config.toml
activation = "swiglu"
routed_scale = 1.0
init_std_router = 0.0261
lr_router = 0.000592
vocab_size = 49595
tie_embeddings = false
lr = 0.00289
beta1 = 0.95
beta2 = 0.99
dataset = "wikipedia_en"
Below are experts of layer 8 (counted from 0) of a mixture-of-experts language model. Rows are named router (the router's row for the expert), down (a neuron's output weights, with its number) and show model dimensions 96-191. Each number is 50 + 15 x the weight over its row's rms, rounded and kept within 0 to 99.
After each expert's rows: a language model's description of what the expert responds to. This comes from a sample of Wikipedia text that the model never trained on.

# expert 22
router:50 41 65 94 56 42 45 66 54 33 45 41 36 49 47 54 34 50 72 35 40 70 58 47 34 50 33 36 31 43 43 35 45 18 52 38 28 61 38 62 58 15 53 47 27 53 43 50 56 65 48 44 59 61 62 44 54 48 53 49 69 65 71 51 47 60 30 41 48 70 44 40 58 18 38 46 26 76 70 43 30 34 71 49 71 73 49 61 34 65 33 51 62 54 55 43
down0:67 44 22 43 48 14 44 04 57 25 51 46 16 45 68 47 55 62 48 34 46 67 50 45 49 18 23 28 26 65 67 50 35 69 41 69 56 70 54 78 42 84 49 43 51 59 30 35 84 63 35 59 31 54 40 69 55 62 44 62 55 27 56 42 71 62 09 47 38 57 50 49 47 39 47 50 44 64 51 49 58 62 36 59 36 33 50 46 56 43 77 56 48 69 48 35
What it handles: Nouns closing a phrase in sports biographies (time, contract, games, seasons, debut, announced), plus heading breaks and table divider rows.

# expert 54
router:47 53 50 79 51 50 47 39 59 54 47 53 16 31 22 55 65 21 45 34 25 46 71 33 39 54 27 33 25 42 63 58 36 38 41 54 21 62 41 64 34 46 51 57 25 73 36 33 51 61 30 41 67 64 66 38 39 44 49 32 69 57 55 37 54 63 47 72 46 58 59 46 82 23 49 71 41 46 57 58 60 46 83 30 60 43 48 44 45 61 27 19 31 69 47 51
down0:49 57 31 43 63 46 43 50 40 06 46 45 27 49 34 48 50 43 55 49 32 43 51 64 30 71 37 63 36 57 55 39 32 37 63 34 38 61 60 39 58 34 21 44 56 48 21 55 63 62 65 75 60 18 57 30 32 27 52 75 37 20 49 40 90 35 43 80 17 49 63 71 40 46 65 47 39 48 67 48 45 45 44 57 63 36 65 65 53 31 55 40 52 75 31 44
What it handles: Nouns naming a part or area followed by "of", such as part, portion, top, region, plus "which" and "most" after "the".

# expert 37
router:57 58 51 66 81 60 58 62 52 39 37 59 43 45 14 51 41 59 56 40 45 44 70 69 36 17 52 45 53 30 48 52 33 23 60 53 31 53 30 64 23 48 70 38 44 67 45 45 51 65 40 52 66 40 76 54 44 71 41 39 60 49 62 26 58 80 40 62 35 76 34 27 53 45 41 69 19 38 84 51 72 27 84 40 35 47 41 63 53 63 36 54 49 45 42 38
down0:64 25 55 47 62 82 50 42 55 50 54 31 77 53 42 53 45 40 36 56 46 59 43 36 60 28 41 50 41 30 43 69 35 57 77 67 52 28 40 45 85 62 42 38 36 54 48 45 79 60 59 50 33 56 54 49 38 60 32 53 48 63 59 58 62 32 58 41 15 23 70 66 41 47 68 72 29 48 61 74 64 72 46 48 60 50 40 76 50 37 58 42 36 52 73 46
What it handles: Opening pieces of German, Dutch and Central European names and words, like Un in Unterscharführer, He in Heuß, Sch, Le, Z.

# expert 21
router:50 24 57 58 75 36 35 40 75 41 34 45 23 46 31 50 39 29 50 31 49 55 70 72 45 47 25 44 45 48 59 50 40 46 45 54 30 75 41 62 49 40 54 26 29 78 55 34 65 68 33 31 54 48 69 51 47 67 47 28 55 66 52 37 39 37 55 56 41 59 32 49 59 23 26 67 36 47 81 32 46 44 55 30 36 69 51 48 52 60 40 53 60 40 37 48
down0:26 49 78 60 47 04 54 50 66 38 78 40 35 19 45 49 53 32 25 52 61 55 36 64 57 50 63 70 46 43 43 50 62 10 30 52 42 26 66 68 45 52 46 64 39 24 69 40 45 33 58 41 44 71 58 41 39 32 45 49 53 65 53 52 19 51 67 64 82 35 61 37 52 52 49 23 48 53 54 34 36 69 69 26 48 60 42 44 39 31 64 59 64 66 52 60
What it handles: Final pieces of surnames and place names, often in tables and credits, such as -ley, -berg, -bury, Jones, Hussain.

# expert 5
router:38 69 38 76 58 46 36 60 67 43 37 36 39 16 13 72 58 38 37 32 69 43 70 68 41 23 17 19 29 53 54 52 46 52 68 47 44 67 14 62 49 34 66 49 41 73 22 49 74 70 39 38 65 42 67 30 35 49 35 30 46 55 71 27 40 62 38 48 61 64 56 49 62 14 24 65 43 52 57 56 49 61 55 52 43 63 44 44 70 72 36 60 28 61 48 58
down0:55 56 74 51 34 31 71 53 50 48 76 45 64 59 50 59 57 67 47 39 49 48 11 55 41 55 48 73 42 15 42 30 57 68 28 61 54 39 72 48 38 50 65 68 50 59 63 56 50 33 58 78 49 24 38 19 53 47 51 40 55 73 57 69 77 42 51 48 71 59 51 47 28 56 27 74 36 39 20 47 48 21 35 33 28 41 76 59 55 55 78 31 79 62 36 53
What it handles: Word-internal pieces of long technical or Latinate words, often in species lists and biology text, such as tob-aci, ophioph-ag-ous, pat-rist-ic.

# expert 33
router:50 45 56 62 56 52 29 42 67 46 49 50 07 42 38 75 68 30 39 35 53 43 59 59 33 43 41 52 35 44 50 45 54 38 64 41 36 65 40 61 44 21 74 55 24 46 40 42 63 69 44 50 49 32 45 35 26 61 49 35 43 36 68 52 28 49 50 54 43 64 38 17 62 53 32 55 42 53 76 41 74 40 70 43 44 52 31 30 78 51 34 50 43 74 45 11
down0:33 55 48 73 58 66 55 46 59 53 40 66 45 53 47 55 72 67 46 53 59 46 45 43 50 31 73 55 65 50 62 61 34 35 37 38 71 35 42 34 43 42 29 44 43 32 42 49 50 47 44 51 47 53 73 42 38 52 47 42 44 69 56 49 79 33 59 66 48 63 38 37 61 42 56 55 57 51 60 64 57 66 61 45 52 49 51 58 41 23 50 58 47 24 27 41
What it handles: Single letters and pieces in math subscripts, romanized Chinese or Indic names and codes, plus in before places, such as T_{j}, Tiancai.

# expert 56
router:48 49 50 79 81 57 52 38 60 52 44 52 14 26 38 43 63 52 38 23 55 49 72 53 52 40 38 15 52 52 37 52 42 35 67 39 56 58 42 64 51 61 56 51 43 34 46 39 49 66 41 40 55 48 64 39 48 38 56 48 53 63 62 60 53 33 35 63 33 48 30 30 61 37 29 57 67 50 76 45 47 44 60 49 57 60 51 40 45 62 37 43 57 54 32 47
down0:46 58 52 47 38 55 66 61 56 65 67 68 39 61 44 47 43 42 55 57 56 34 63 61 61 81 65 35 63 25 25 57 67 35 42 36 42 49 41 55 69 62 54 47 29 44 44 53 38 99 28 43 35 83 22 46 39 70 40 35 51 29 41 50 53 52 40 55 61 52 61 66 63 28 52 57 31 40 07 57 39 39 27 42 39 76 48 67 57 52 46 47 53 76 54 43
What it handles: Section heading markers, table divider rows, sentence-final periods, and leading dashes of infobox lines like "Succeeded by" in officeholder boxes.